Below are experts of layer 12 (counted from 0) of a mixture-of-experts language model. Rows are named router (the router's row for the expert), up (a neuron's input weights, with its number), down (a neuron's output weights, with its number) and show model dimensions 0-255. Each number is 128 + 32 x the weight over its row's rms, rounded and kept within 0 to 255.
Before each expert's rows: "raises" lists some tokens whose logits its average output raises strongly, later layers aside. This comes from a sample of Wikipedia text that the model never trained on.

# expert 30
raises: " and", " in", " to", ",", " on"
router [152 181 137 178 178 134 119 162 175 187 127 157 101 152 103 138 168 104 128  96 121 137 104  92 102 153 115 124 130 107 163 162  48 184  98 178 152  94  97  74 135 134 168 125  89 152 116 128 141 113 162 168  62 174 127 131 156 169 115 151 121 117  84 178 103 101  97 100 125  99 138 129 175  94 130  83 105 125 123 121 116  99 192 144 148 112  86 165  29  93 118 100  81  75 160 102 136 111  86 163 106 124  91 165 166  99 165 132 149 166  95 137 145 159  81 122 112 104 127 160 173  89 107 103 137 126 111 134 135 162 105  84 177 143 150 121 131 134 192  90 176 120 178  65  97 184 171 108 112 117 140 135 150 121 112 174  87 146 121 161  68 131  66  87  97 102 118 106 174 145 163 104  89 110 104 145 138 144  80 120 128 116 104 146 179 171 150 182  96 128 106 143 185  79 116 143  94 116 183 173 156  94 106 125 124 115 152 141 178  73  64 131  89 157  87 130 154 170 152 157 146  98 100 145 138 105 105 143 124 111  94 176 145 142 180 158  92  79 139 105  72 159 129 111 128 128  97 174 121 146 220 100 138 158 117 127]
up0 [176 143 109 124  65 109 242 130  63  69  64 117 144 163  94  60 145 164 127 125  97 115 119 106 151 128 186  64  79 103 130 159 133  94 153  54 126 136  75 110  74 104  99 145 140 162 127 141 122 149 101 131  98 122 143 161 154 149 129 122 106 123 150 111 172 147 199 126 104 152 166 134 156 198 116 126 119 117 163  98 150 122 141 141  82  83 107 116 154 167 139 132 119 162 135 163 181 102  88 139 107 107 169  76 113 109 141 131  88 181 173 123 124 117 130 121 156 154 118  86 147 134 181 121 101 148  91 106 138 170 131 123 175 152 158 149 100 137 190 129 109  81 141 124 146 159 109  82 117 111  72 146  60  77 178  97 106 145 176 143 142 150  80 207  96 150  87 108 118 132 103 129  84 157 123 150 154 115 148  59 164 169  97 103 116 116 106  52 125 137 129  82  96 135 140  79  97 167 201 140 160 141 131 148 189 146 117 177 111  98  91 148 181 140 131 170  93 117 172 133 158 123  94  94 128 158 138 122 149 164 124 145  73 119  76 130 157 114 161 102 120 108 113 136 111 112 100 138 163 136 156 121  79 118 140 196]
down0 [ 68 181 125 150 192 113 109  89  86 122 139 158  67 151 129 136 111 174 130  49 108 189  87  87 105 173 231 135  81  74 117 112 131 136 108 126 159 178 101 126 143  74 111 149  85 132 127 163 124 181 129 147 119 157  81 125 142 123 101 168 106 109 147 154 131 125  64 102  78  90 128 126 139 104 177 127  86 155 183 106 110 137 124 136 134  48 138 117 162 172 175 164 167 105 167  94 148 116  92 153 113 165 184 147 125 123 159 139 135 132 107 128 169  70 105 164  91 126  75 145 131 170 138 113 119 113 151 134  81 134 159 164 199 147 123 153  55 110 161 100 136 130 127 185  80 154 160  89 187 134 110  96 162 197  68 152 148 110 170  82  80 134  78 115 128 103 118 132 149 115 143 114 122 111 140 113  77 163 140 183 130 127  87 119 125  68 158 121  85 100 111 167 176 149  89 147  96 142 110 121  88 141 126 141 119  94 134 115 198 168 137 135 160 138 164 140 119 133 137 129 119 106 126 141 127 154  53 109 121  99 103 169 133 135 189 121  68 123  90  63 164 147 113 191 146 122 117 136 113 140 135 100  96 111 113 162]
up1 [124 155 129  96 118 146 130 123  98 179 139 121 118 152 145  88  75 167 188 104  56 219 187  85 157 144 175 128 112 163 163 156  89 133 144 138 100 127 101  85  94 105 191 143 141 133 112  70 148 164  67  58  83 178 130 150 152 134 114 119  90 169 105 193 164 117  84 104 112 154 106 157 138 161  94 139 122 140 176 110  92 187 200 166 198 122 172  85 149 118 124 159  87  78 119 176 139 118 133  97  52  61 100 157  93 149 176  71  84 100 122 173 111 121 118 101  95 122 110 163 136 164 160 133 106 169 117 108 136 131 136  99 138 103  96 134 165 160  81 131 112 156 105 180 137 128 119 125 136 129 139  60 103 177 115 147 161 122 114 108  98 113 129 160 134 126  58 134 107 193 159 120  98 134 120  90 118  37 146 130 121 139 123 142 125 147 119 141  75 102 133 143  67 139  90 130 158 144 104 153 114 122 156 125 164  76 123 134 121  78 115 154 138 140 169  94 122 195  65 128 147 128 127 137 155  92 187 119 133 168  97 158 177 136 139 167 158 108  94 141 160 100 149  86 126 121  92 138  77 148  97  97 138 159 122 141]
down1 [204 120 122 130 108 106 129  83  94  67 119 124 127 127 161  63 103 138 162 136 142 135 103 151  71 147 106 131 110 152  99  74 141 153 125  88 145 109 116 164 149 132  72 173 157  86 150 110 123 105 137 214 142  55  97 115 152 139 159  53 168 145 133  97 188 104  77 173 112 180 107 114 111 106 139 226 142 118  93 140 110 151 162 185 106 188 213 132 171  92  99 172 180 148 145 175  89  84 138  93 148 175  84 147 143  91 111 157 143 175 142 122 114 144  90 115 142 143 154 134 127 154 164 138 147 149 100  80 116 125  58 107  90 156 140 155 101 153 170 116 104  86 133 105 163 121 127 103 120 103  84 146 135 141 178 118 123 129 131  99 101 149 149  98 174 183 150 196 153  95  71 140  75 163 156  99 104 142 115  59 142 135 158 138 142 158 132  85  96 112 148 108 156 149  77 181 150 117  75 175  95 177 131 162 145 108  86 136 127 107 161 132  94 140 132 157 103 142 166 118 149 125 108  95 126  92 116 110 106 146 168 157  92  79 134 154 159 142 154  99 106 108  94 148  89 123 142 144  69 153 139  76 110 189 112  85]
up2 [105 108 124 159 167 171 131 147 122  84 172 163  64  95 145 119 153  62 155 102 174 147 121 126 149  52 153 119 140 187 122 140 103  76 127 177 133  81 109 109  56 118 136 125 145 143 161  97 148  84 128  34 145 108 183 146 105  95 119 141  72  99 134  96 104 139  64 134 160 167 103 161 107 192  80  65 178 142  51 144  76 151 116 139 128 116 155 154  86 131 169 110 149 166 136 122 114  62  77 182 133 139 119 151  91  83 174 117 137 135 125 170 126  95 163 143 146 102 124 125 135 127 135 151 117  91 129 138 150 127 190  90  90 115 166 153 159 134 106 133 170 113 118 105 118 161 186 144 158  96 151 140  98 121 114 110 140 167 106  68 127  68 145 174  90 150 118  62 127 105  24 160 127 129 137 142 152 196  97 137  82 101 125 147 110 172 124 135  98 162 152 161 151  96 109 127 110 115 136 158 144 164 142 142 110 117 168 126 116 173 157 102 112  82 127 121  93 138 140 145 181  99 117  67  86  98 129 147 142 164 192 140 163 107 143 143 156 118 111 123 134 211 108 127  77 130 162 162 115 179  71 157 127 114 162 142]
down2 [124 142 124 151 166 126  79 148 144  95  99 150 113  93 122 126 127  94 149 186 152 113 109 133 129 154 179 145 176 156 160  88 134  81 148  91  88 147 159 182 118 181 124 132  90 106  84  55 124 129 123 106 120 101  94 128  97 177  88 129 120 148 162 130  66 122 119 134 133  91 103  75  73 135  97 159 125 175 124 191 181 150 130 144 138 170 115 134 112  84 104 154 128 107 119 103 175 154 153  92 215  86 114 163 132 151 108  83 100  61 110 157  81 129  92 144 116 166 129 175 115 115 170 115 166 123 194 115 138 138 121 125 103 138 152 156  82 207 183 158 190 111 150 127 147  89  91  61 105 118 187 127  97  77 143  91 103 155 134 140 150 131 177 101 111 126 128 160 110 124 153 100 140 159  79 173  86  93 124 113 133 126 107 170  80 122 148  82  75 105  71 106 125 134 109 143 124 134 177 127 156 124 153 127  75  80 137  57 156 102 138 136 149 127 155 124 104 123 120 167 101  90 167 145 153 107 147  63 141 150 135 107 150 154 119 141 111 196 147 164 170 101 120  94 170 100 113  41 169 173 110 147 115 180 146 218]
up3 [125 176 152 180 151 155  88 145 135 147 117 165 110 127 147 163 116 147 119 117 114 112 103 101 184 105 112 112 141  98 126  82 114  64 175 136 115 106 118  89 146 153 100  98  87 162 130 130 128 115  85 125 166  76 143 175 181 158 123 231 139 148 153  85 147 119 161  96  86 130 135 120  24 124 136 183 134  61 147 176 138 106 108  75  98 148 138 139 146 134 131 154  97 110 124 137 137 159 125  53 174 152 137 144 123 136  86 140 172 196 222 140 143 155  87  88  71 103 117 131 131 150 156  99 150 152 131 161 157 110 135  91 162  96  44  86 115 127  96 171 164 225  82 202  99  98  70 173 106 122 130 162 142 107 139 117 156 142 131 133 123 108  95  93 104 198 151 124  98  89  66 153  96 107 102 159 117 183 118 142 114 176  98 165 155 109 138 121 180 151 151 122 118 148 122 135 195 145 135 102 161  92 138 128 110 134 105 142  95 184 147 119 111 109  75 101 182  84 130 119 141 154 116 134 102  67 135 171 126  95 129 101 127  82 140  96 117 153 131 135 125 162 142 102 146 108 163  97 138 155 154 131  78 132 161  81]
down3 [124 134  95 158  98 149  64  96  64 104 139 111 189 137 195 159 118 112 145  67 136 122 113  77  95 147  80 116  53 170 161 126 148 101 127 119 139 152  95 156 147 130 121 101 129 131  81 172 139 143 111  93 143  87 112 155  88 159 121  98  98 105 159 153 166 106 128 146 154 126 130 106 182 218 127  79 139 125 163  98  63  88 198 123 124 122 159 175 158 145 130 143 110 113 154 136  97 126 116 144 156 116 159 148 151  94 124 130 108 145 140 151 150 172 153 109 126 213 171 123 151 123 108 116 124 177 124 122 207 153 198 145 116  80 142 122 161 117 127 175 105 128 125 158 112 129 175 157 132 187 140  99 138 141 145 151 113 139 143 153 176  92 117 159 156 156 114 109 123 141 134 140 171 108 125 177 146 155 107 141 128 155 127  80  72 106 132 125 120 140 169 113 110 133 130 186  67 107 109  88  98  46 112 127 148 150  85 157  80 179 144 159 139 136 120 106  38 173  56 139 168 114 160  80 137 114 141 126 135 132  85 123  79  81 122 132 139 113  61  87 116  74 150  90 143 117 114 156 111 170  85 122 146   2 127 134]

# expert 1
raises: ".", " ", " and"
router [140 120 149 172 148 149 108 154 130 135  64 145  80 122 126 122 153 113 160 127 179 111 117  79 159 150  94 144 181 153 120 110 124 154 158 136 188  40 184 114 131 181 186 137 122 220 106 117 134  70 166 134 116  62 108  86 184 129  99 110 114 117  85 131 109 147  87 167 173 154 157 125 167 155 127 122 140 102 135 108 111 114 134 158 146 113 116 157 155 114 150 139  83 174  94 133 143 153  98 135 125  99 106 133 217 122 143 170 181 173 111 120 105 111 162  75  91 121 113 195  74 115  78 101 144 168  94 153 124 116 139  91 179 135 177 177 137 159 141  89 159 121 147  76 151 117 132 146 131 114 171 182 114 104 126 149  90 132 154  64  82 139 127 139 115 134 177 107 120 131  87  66 117 113 118  95 104 104  69 145 136 100 124 113 133 113  64 146  61 128 143 187 158  76 201  94 116 104 139 163 140  96  77 121 135 147 119 185 135  56 100 141 131 145 131 148 122 150 109 105 105  61  71 116 131 121 132 115 121  91 132 134 163 107 153 110 106  37 129 148 113 170 133  78 105 110 173 152 104 167  83 174 125 163 138 101]
up0 [105 110 142 200 111 146 121 129 106 138 134 146  90 151 117 118 130  76 168 135 200  94 111 133 112 118  90  83 140  98 141  80 157 138 102 103 180 151  71 146 158 139 112 101 130 142  95 122 100 102 220 124 201  88 170 116 179 107 103 195  87 101 176 188 141 150  96 134 129 128  71 144 112 192  75 192  84 106 167  92 132 118 149 115 135 130 152  53  92 203 126 165 152 103  96 134 102 146 122  87 176 123 131  78 126 132  99 125  56 108 167  95 113 148 147 134 111 155  83 120 122 121 171 118 129 118 154 129 186 163  97 184 153 112 132 158 148 148 129 156  59 138 165  81 163  78 146 170 127 100 122 119  94 196 115 170  88 152 104 125 137 143 131 126  92  80  97 130 128 133 134 133  96 175 171 109 135 138 178  46 169 111 203 146 102  72 112  81 122 110 107 130  94 114 153  96 170 120 160 108  95 163  83 156 189 162 120  88 123 123 184  82 104 147 168 136 155 149 170 164 127 106 141 121 105 124 162 127 141 127 103 122  91 110  95 133  84 123 163 115 136 160 115 158 109 122  91 169 137 148 153  83 173 114 131 108]
down0 [106 190 106  90 145 142 102 156 140  94 102 140 171 114 147 139 142 181 137 156 140 148 133 112  89 126  66 131 144 101 118 163  82 143 175 150 154 167 158 152 127 143 195 111  92 169 162 127 140 200 163 130 189 171 152 141 183  93 135 160 126 115 148 127 172 143 168 137 105 167 120 128  51 121 124 129  75 139  88 148 163 162 173 116 112 118 103 169 124 101 137 123  94 140 145  71  99 167 113 164  41  73 101 111  89 133 185 136 167 177  98 132 109 111 108  96 133 135  88 132 133 165 122 159 121 142 104 144 138 195 113 119 141  95 103  75  84 139 150 103 148 138 149 138 129 103 109 106 114 120  85 148 176 110 103 107  83  96 128 146 153 105 139 122 134 102 137  59 112 153 129 122 101 115  86 109 104 160 159 145  62 146  89 108 126  87 150 163 132 126 144 145  98 148 133 132 170 129 125 146  89 149 123 102 158 136 182  99 172 160 126  40 239 136 117  84  87 151  92 113 171 106 159  94 104 103 118 154 128 129  89 138 108 134 145  93  69 152 193 139 115  86 168 113 151  58 186  44 158  98  61 153 151 116 152  69]
up1 [ 82 160 138 219 151 176 109 114 137 135 106 143 115 144 113 106 133  91  70 130 168 136 119 144 102 139 146 167 160 147 121 111 137 129  99  51 147  84 186 126 122  90  94 102 169 147 116  87 130 113  99 143 120  99 107 144 197  51  83  40 132 146 157  87 131  74 122 143 117 131 214 119 188 155 164 165 111 140 162 129 137 156 187 187 108 146 121  91 105  95 163  86 117 129 129 138 125 150  91 120 107 188 107 148 152  94  89 155 130 171 131  99 107 178 188  78 124 124 177 105 161  79  47 138 149 133 172  97 100 120 128 109 106 132 148 159 209 136 105 141 114  62  67 112 120 143 153 154 108 144 143 108 139 158 139  96 150 140 125 165 122 134 104 108 108  87 140  41  90 120 106 106 159 205  81 185 150 176 103 126 103 113  94 134 123 166 174  98 117 124 147 125 166 139 133 108  96 152 214 122 101 116 193 101 142 130 149  85 113 115 106 114 136 150 161 180  93  87 130 135 148 154  91 128 184 112 117 120 172 132 124 103 138 114 133 137 106 118  66 162 119 122 104 113 163 156 131 168  80 127  98 152 111  96  97 117]
down1 [142 125 108 116  90 140 195  98 131 184 131  83 119 182  59 147 131 139 138 150 104  94 144 128 155 102 121 143 171 135 123 136 155 184  46 154 124 141 149 137 127  83 165  62  95  92  94 113 130 146  86 143 156 131 139 117 143 142 106  82 149 122 149  72 185  89 134  66 128 101 116 120 112 167 117 107 160 178 168 145 186  89 145 114 122 144 120 136 113  90 143 147 131 156 128 200 139  73 125 108 123 131 118 129  98 110 176 106 129  97 106  88  49 140 143 106 172 110 198  88  71 114  86 202 105 180 158 132 115 155 166 144 122 102 173  46 210  87 130  93  97 140 152 205 101 120 161 119 124 186 151 124 114 130 139 115 163 136 108  99 148 150 155 174 139 126 142 159 104  96 123 120 148  64 161 133 134 110 101 187 133 160 147 103 192 145 147  55 180  94  85 113 152 127 163 124 133  92 113 116 125 106 114  89 119 113  96 139 130 102 157 110 106 135 148 134 155 129 169 167 157 161 135 142 104  94 158  31 175 132  87 131 107 101 118 127 144 105 169 126 190 138  94 166 149  90  80 166  90  90 135 105 113 120 182 136]
up2 [109 111 109  98  96 137 143 190 129 140  48 141 101  91 154 120 109 112 152 153 146  68 113 184 115  73 131 116 120  85 120 133 126 122 154 141  96 131 117 146 130 191 145 138 161 107 116  86 167  71 162 183 182 156 166 126 118 147 183 171  87 115 105 180  81 178 164 124 137 124  82 168 105 111 174 189 118 156 156 131  91 111 135 111 124  92  75 131 107 144 169 186  78 116 155 137  95 109  76 156 120  86 132  65 131 104  88 126 127  90 140 164 128  77 100 115 100 167 138 145 142 107 133  56 170 177 122 105 140  87  64 191 189 138  89 137 154 174 117 102 168 171 145  93 178 199  91 109 149 224  77 157 138 142 130  80 145 157  81 103 182 126 199 110 153 103 140 170  85 107  99 125  78  79 170 163 174 168 121 157 129 126 110 103 131 160 109  93  74 164 137 123 108 113  59 104 113  92  99 129 151 154 123  95 138 118 156 154 108 118 115 108 143 126 110 130 130 100 137 177 122 165 137  96  90 128 136 113 111 119  85  95 190 149  88 112 168 106 147 170 142  83  93 144 133 126 147 133 133 149 173 115 113 157 137 143]
down2 [158 113 118  94 168 123 116 189 165 108 136  78 128 100 167 187 119 166 123 146 113 168 103 130 166 111 168  88 108 171  87 161 129 192  61 137 116  52 127 131 109  66 196  88 166 116 149 135 102 112 131 123 108 110 137 154  93 158 165 120 172 163 170 130 125 129 126 141 121 123 154  80 114 164 175 143 209 110 174 152 148 117 105 141  93  92 150 123 147 110 168 146 101 100 125 172 102 134 125  87 120 142 125 125 115 129 145 143 175 102  84 142 180  92 150  63 159 122 163 139  82 118 148  92  79 148  88 133 147 119  86 130  87 127 116 125 104 115 158 120 163 114 106 139 169 125 130 110 100 161  84 154  93 163 148 159 174  75 109 140 191  43 129 148 206 131  91 108 124 106 123 101 127 138 143 195 134  99 114 103  60 124 106 110 138 150 151  88 130 106 122 130 111 124 142 111 126 211  39 129 153 108 140 147 118 154 178 122  85 137 169 142 125 123 146  88 152  98 151 117 139 144 157  92 112  96  50 120 109 196 141 121 157 178  60  96 162 168 161 125 100  90 115 131 197 164 115 101  88 122  77  98 169 129  61 145]
up3 [ 75  72 158 166 137 155 160 182  93 128 128 113 145 124 141 153 118 141 135  71 125 134 124 129  89 168 185 149 116 174 134  77  82 126 124  95 118 149 137 114 159  89 102  93 177 169 135 125 167  92 126 146 114 125 143 140 133 160 145  77 178 140 105  70 106 178  84 174 139  85 116 158 203 121 116  94  96 116 122 147 120 140 207 121 141 129 104 144 101 153 133 105 139 137 150 148 129 181 143  99  44 118 129  90 172 124  98 134  90 130 165 131 119  60 121  97 146 143 190 113 117  95 163 125 102 100 129 152 114 128 106 180  91 140 139 149  81  98 113 114 143 137 130  34 149 155  55 144 128  81 120 155 190  70  82 166 112 117 145 125 109 165 103 152 135 101 169 118 120  99  55 143 141 154 125 162 119 121  97 116 130 150 118 133 158 201 102  80 149  93 140 158 165 136 135 142  62 136 185 116 159 118  89 204  98 146  77 120 161 111  87 164 108 124  80 149 153 142 137 119 183  79 101 102 109  91  86 212 126 141  67 124 142 116 170 156 144 129 105 153  96 118 114 152  93 149 150  99 174 151 172 164 128 217 154 143]
down3 [ 85 124  67 152 131 142 131 146 118 151 130 129  36 112 108 106 136 152 134 103 124 159 144 106 171 140 127 167 134  85 106 102 158 189 176 105  75 104 117 146  89 140 139  93 133 101 129 129  55 180 141 141  94 150 132 130 153 214 120 202 119 179 122 132 134 103 132 191 115 128  71 122 124  83 151 157 154 161 129 163 163 125 135 148 165 139 158 105 106 119 106 123 118 110 108  99 160 151  73 146 146 127 134 164  60 159 145 116 110 133 108 139 116  91 120 122 112 113  50 109 141 130 180 142 102 158 112 115 100 174 128 131 137 117 160 157  95  74  82 152 159 104 142 177 187 163  91 107 158  54 121 163 108 137  86 117 173 144 155 191  83 150 123 126 147 153 131  61  47 157 128  86 119 141 146 130 138 152 152 124  93 132 153 166 127 166 129 111  88  89 157 123 127  90 181 203 129  73 138 132 102 199  89 123  97  42 135 151 110 108  80 126 188 106 166 160 146  78 148 170 164  99 149 136 198 125 118  89  60 124 123  86  72 143  86 163 116 117 155 134 133 131 135 172 123 163 131 160 125  75 108 113 163 121 105  87]

# expert 11
raises: ".", "ly", " ", ","
router [111 128 169 176 133 185  93 101 159 139 111 207 100 126 120 138 106 100 140 132 180 162 123 135 175  91  52  85 118  72 115 150 163 142 128  77 158  45 132 104 129 130 174 103 113 173  67 178 118 142 153 177 133 119 158  71 176 152 112 126  99 150  77 113 124 119  85 171 164 134 134 170 188 167 131  98  99 122 138 122 122 100 124 131 128 107 157 120  92  84 143 145  97 180 181 102 107 117 143  86  87 111 176 155 183 115 173 150 164 180 154 121 104 147 131  55 109 136 204 121 180 146 113 118 171 164 119  91 155 148 157 105 173 155 157 172 122 125  72 142  66 112 147 109 164  80 145 109 137  86 146 122 129  97 121 126 131 150  75  82  92  91  92 162  87 131 133  89 111  94 126 156  59 106 164 124 126 149 103 137 120  86 194 101 128 149 105 123 109  81 135 133 153  55 159  83  81 106 128 154 175  95 112  95 135 133 104 173 128 120 133 114 130 142 109 153 177 174  99 104 166 115 152 197 108 126 104 141  79 118 129  89 146 112 131 137  74  48 122 160 100 146  95 130  99 123 138 115  96 122 148 171 131 168 185 109]
up0 [126 124  94 123 105  61 127 122 117 100 154 118 120 181 146  97 122 180 128 157 139  96 173 119 106  83 198 116 169  79 111 168 198 119 183 155 100 139 141 124 144 141 122 179 109 153 151  80 112 109 170  96  87 154 144 116  79  99 142 183 113 139 133 118 189 218 164  92  97 114 117 143 134 125  97 135 173  86 157  95  74  82 117 111 110 173 101 108 150 166 112 128  61 133 104 108 241 131 179 165 160 107 148 111 137 131 143 135  85 103 138 114 134 119 141 160 153  77 136  76 159 172  71  88 110 179 121 148 122 217  87 109 151 110 138 134 133 170 102 100 129 119 196  97  82 141  81 131 159 125 115 161 107 126 147 145 154 129 119 123 112 102 119 114 117 111 105 144 143 164  81 140 130 117  68 100 121  88 138 140 169 155  58 156  92 150 152 118 109 128 136 150 119 130 110 136 125 153  42 176 169 141 153 107  92 123 141 157 120 102 142 172 111 142 124 117 159 128 135 231 128 124 134 108 135 117  96  78 171 106 123 138  70  48 202 141 130 111  78 169  72 151 134 107 150 132 134 118 122  92 133  98 146 123 179 129]
down0 [128 147  84 106 104 126 118  78 192  89  84 151 115 166 184  72  94 101  78 101 162  86 210 174 126 106 186  74 106 104 144 112 139 136 147 149 115 140 119 138  91  88 129 123 150  85 133 171 160 185 135 101 152 142 116 127 133  68 154 132  89  79 144 142 134 177 139 103 199 120  78 152 129 173 103 159 158 130 114  88 107 146 149 201 105 129 113  96 129 116 155 127 131 194 136 118 175 205 173 123 126  84  86 179  61 106 124 135 135 135 111  93 199 174 173 168 104 146 106  69  97 137 162 128 126 104 111 141 120  95 110 160 115 139 115 153  95 178 136 186 113 180 122 123  99 133  94 138 136  73 155 104 136  76 113 143 132 139 151 176  97  59 104  63 102 143  64 106 146 132 124 145 134 153  72 101 169  88 188 115  90 192 107 136 133 143 101 154 127 143 131 100 120 119 135  80 143 101  94  85 139 138  80 152 111 128  75 195  63 105 170 167 123 154 132 118 146 116 125 121 111 104 109 119 153 139 116 170 186 177 118 126  89 153 133 153 135 108 111 183  63 118 127 109 132 150 115 138 117 150 119 174 191 128 125 140]
up1 [134  90 103 104 118 163 110 173  81 145 134  73 122 138 129  73 131 132 150 140 148 154 114 154 110 104 131 124 121 138 111 171  78 174  99 120 201 149 110 140 121 161 149 112 108  66 164  89 127 170 194  76 151 106 166 164 127  94 175 111  75 149 136 133 122 103 205 140 177 160 123 120 142  94 172 112 173 135 116  87 112  76 159  86 142 130 183 111  93  75 120  82 161 113 133 116  99 117 127 117  96 153 155 132 109 119 116 123 100 156 100 150 107 105 133 152  94 141 103  91 123 153 131 161 101  85 153 140  84 187 150 142 122 141  97 162  99 132 135 129  89 165 120 158 156 103 127 156  60 113 145 153  81  95 163 113 127  90 190 163 120 150 107 119  87 103 232  97 104  85 156 143  62 148  56 135 120 136 138  82 129  88 141 171 160 167 206 168 140  50  79 112 140  89 144  99 181 125 135 140 102 114 158 170 134 202 145 140 134 135 119 107 141 145 104  77 119 103 149 109 104  98 122 148 129 103 121  74 179 122  97 162 127 137  90 168 183 177 104 148 151 136 193 107 214 158 133 153 160 128  69 110 104 101 166  96]
down1 [ 78 173 199 211 161 119  62 120  74 155 101  85 202 141 148 120 117  54 146 150 128 141 190 126 155 116 153 198 120 123  99 156 177  90 164 179 104 165 119 117  89 159 143 130 121 156 168 116 133 135 102 150 199 106  73 116 123 133 120 141 123 166 164 161 124 103 111 166 122 111 144 111 130 130 113 103  89  85 185  68 110 176 130 158 223 145  96 132 200 135 138 136 197 154 123 126 127  67 166 125 120  94 132 129  80 136 121 134 140 100 159  83 110 119 111 109 163 137 114 120 126 129 135 147 151 143 141  95 168 104 118 139 137 108 190 113  99 123 105 115 120 106 133 168 114 126 154  50 147 102 105 147 164 106 149 127 128 128 122 101 116 113 135 131  59 138 112 137 153 125  67  82 184 128 156  92 191 128 109 194 106 185  94  54 122 100 122 139 109 112  80 145 156 154 135 147 148 119 137 136  99 111  72  84 110 190 135 116 113 101 162 132 102 140  91  84 108 107 149 122 154 166  46 110 146 131  82 186 148 108  92 142 130 119 126  79  96 157  97 125  90 151 135 103 162  73 162  76 142 143 132 176 111 102 102 167]
up2 [114 143 116 114  89 125 121 157 105 136 159 149 169  72 101 136 137 184 124  80 148 117  88 126 115 128 121 137  31 147  81  75 133 139 109  71 161  64  84 153 132 144 123 153 164 112  75 129 134 107 134 162 143 120  91 115 148 103 140  96 138 117 165 132 123  81 140 129 164 111 118 148 133 132 135 129  91 108 170 116 179 135 149 157 207  78 111  63 115 165 160 111  89 134 185 143 170 100 132  97 133 173 103 140 161 131 171 182 104 154 134 125 108 122 129 114 153 151 149 139 107 115 111 169 138 128 170  91 147  69  72  86 125 146 156 126 132 138 122 119 135 110 145  82 148 161 106 156 162  99 123 197 127  85 173 149  92 180 127 111  40 186 136  79 146 120 106 109 132 124 151 132 149 107 156 113 120 102 106 159 188 147 139  93 130 122  73 102 168  75 206 158  93 104 174 154 143 180 106 139 152 149 130  66 158 184 129 142 159  84 102  85 123 117 132 141 167 189  71 173  71  74  81 102 154 112 167 149 140 136  56 200  99 140 110  77 116 112 142 116 107 111 141 149 138 175 104  72 106  91 197 118 151 121 140 188]
down2 [140 136 202 153  62 135 177 171 140 129 159 145 163 103 104 172 112  32 131 133 133 180 140  82 158 171 169 141 127 116 102 188  98 104 160 141  84 144 174 147  97 147  77 125 147 123 122 104 123 128 105 193 154 149 159 152 125 155 125 161 137  61 111 138 132 121 110 158 133 138 112 155  76 136  90 140 140 122 123 158  63  94  91  68  63 157  59 116 115 142  90 154 121  77 160 102 116  90 114 138 103 178 112 100 146 138 151  87 174 101 118 168 116 131 124  95  79 145  83 162 137 184  65 119 133  67 140 118 128 157 138 166 101 124 195 113  92 106 156 133  82 130 191 158 115 167 147 118  87 161  77 171 150 135  94 149 134 157 137 158 141 142 128 169 149  39 140 138  57 183 157 111 121 132 129 138 186 124 139 127  78 172  79 102 141 144 110 170  75 126 118  68 187 150 122 103  60 134 113 132 130 124 187 136 136 118 153 117 100 135  58  72 183 176 128 134 169  69 158 144 143  95 169 143 153  95 104 108 120  99 150  76 115 147 148 126 111 111 144 125 147 102 116 109  88 131 163 141 148 139 115 103 100 121 159 134]
up3 [ 96 127 123  74  84 120 120 124 158 127 132 131  61 140 118  73 130 104  96  73 111 159 144 100 141 108  96 120  78 140 146 132 180 120 128 121 104 140 187  41 139  59 145  74 123 122  86  65 132 147 109 158 142 150 142  69  92  83  84 132 198 136 177 105 182 149  74 153 143 114 160 163 138 148  87  77  95  88 133 159 162 156 107 158  96 147  74  70 159 123  96  92 125 122 124 137 111 130 127 123 120 150 137 186  98 133 134 148  94 160 141  92 108 139 174 194 179 169 205 101 148 130  99  97 170 195  89  91 154 143 112 127  77 117 104 165 131 135 134 151  91 123 134 122 126 136 131 133 120 120 131  88 127 111 163 117 149  84  96 151 177 107  88  88 161 169 107 140 131 124 170 157 143 186 154 183 145  90 123 135 145 152 112 143 174  77 193 137 150  89 134 114 103 104 143 126  78 130  88 174 124 120 159 121 162 189 145  95 100 127 171 139  87 198 125 195 152 106 106  48 165 134 193  90 148 100  94 157 100 154 169 136 186 164 165  70 163 162 124 115 140 140 101  98 134 115  97 165 142 124 134 149 145 120 103 118]
down3 [155 138  97  44 104  99 113 144  99 106 148  93 111  79 134 128 156 169 107 168 159 167 131  94 165 156 135 117 123 140 154 150 105 160  78 108  18 141 123 103 109 109 160 212 152  92 165 139 180 137  77  84 124 179  90 194 153 125 167 150 107 141 114  53 132 171 123 121 143 132 166 148 163 103 152 152  99 193 146 156 140 119  71 117 153  83 138 110  69 114 123 156 161 129  96  98 134  64  90 113 148 106 137 131 141 127 126 151  98  76 169 120 178 162  68 116 110 139 114  74 142 105 113 112 103 144 140 127 153 111  50 136 144  98 139 139 139 100 131 145 125 121 123 195 163 151 147 118 150 118  99 142 161  86 143 140 132 115  90 142 121 163  74 154 102 145 125 160  56  86 151 136 115 135 128 134 127 165  66 104 171  84 112 119  85  78 130 195 139 141 122 134 116 121 113 163 112 176 165  52 164 133  87 108 118 130 176 146 156 150  62 160 133 140  86 107 156 139  76 106 146 191 162 147 207 110 106 113 165 103 113 129 159 167 107 176 172  61  97 130 149 145  69 145 149 106 120 117 103 119 119 163 165 167 146 138]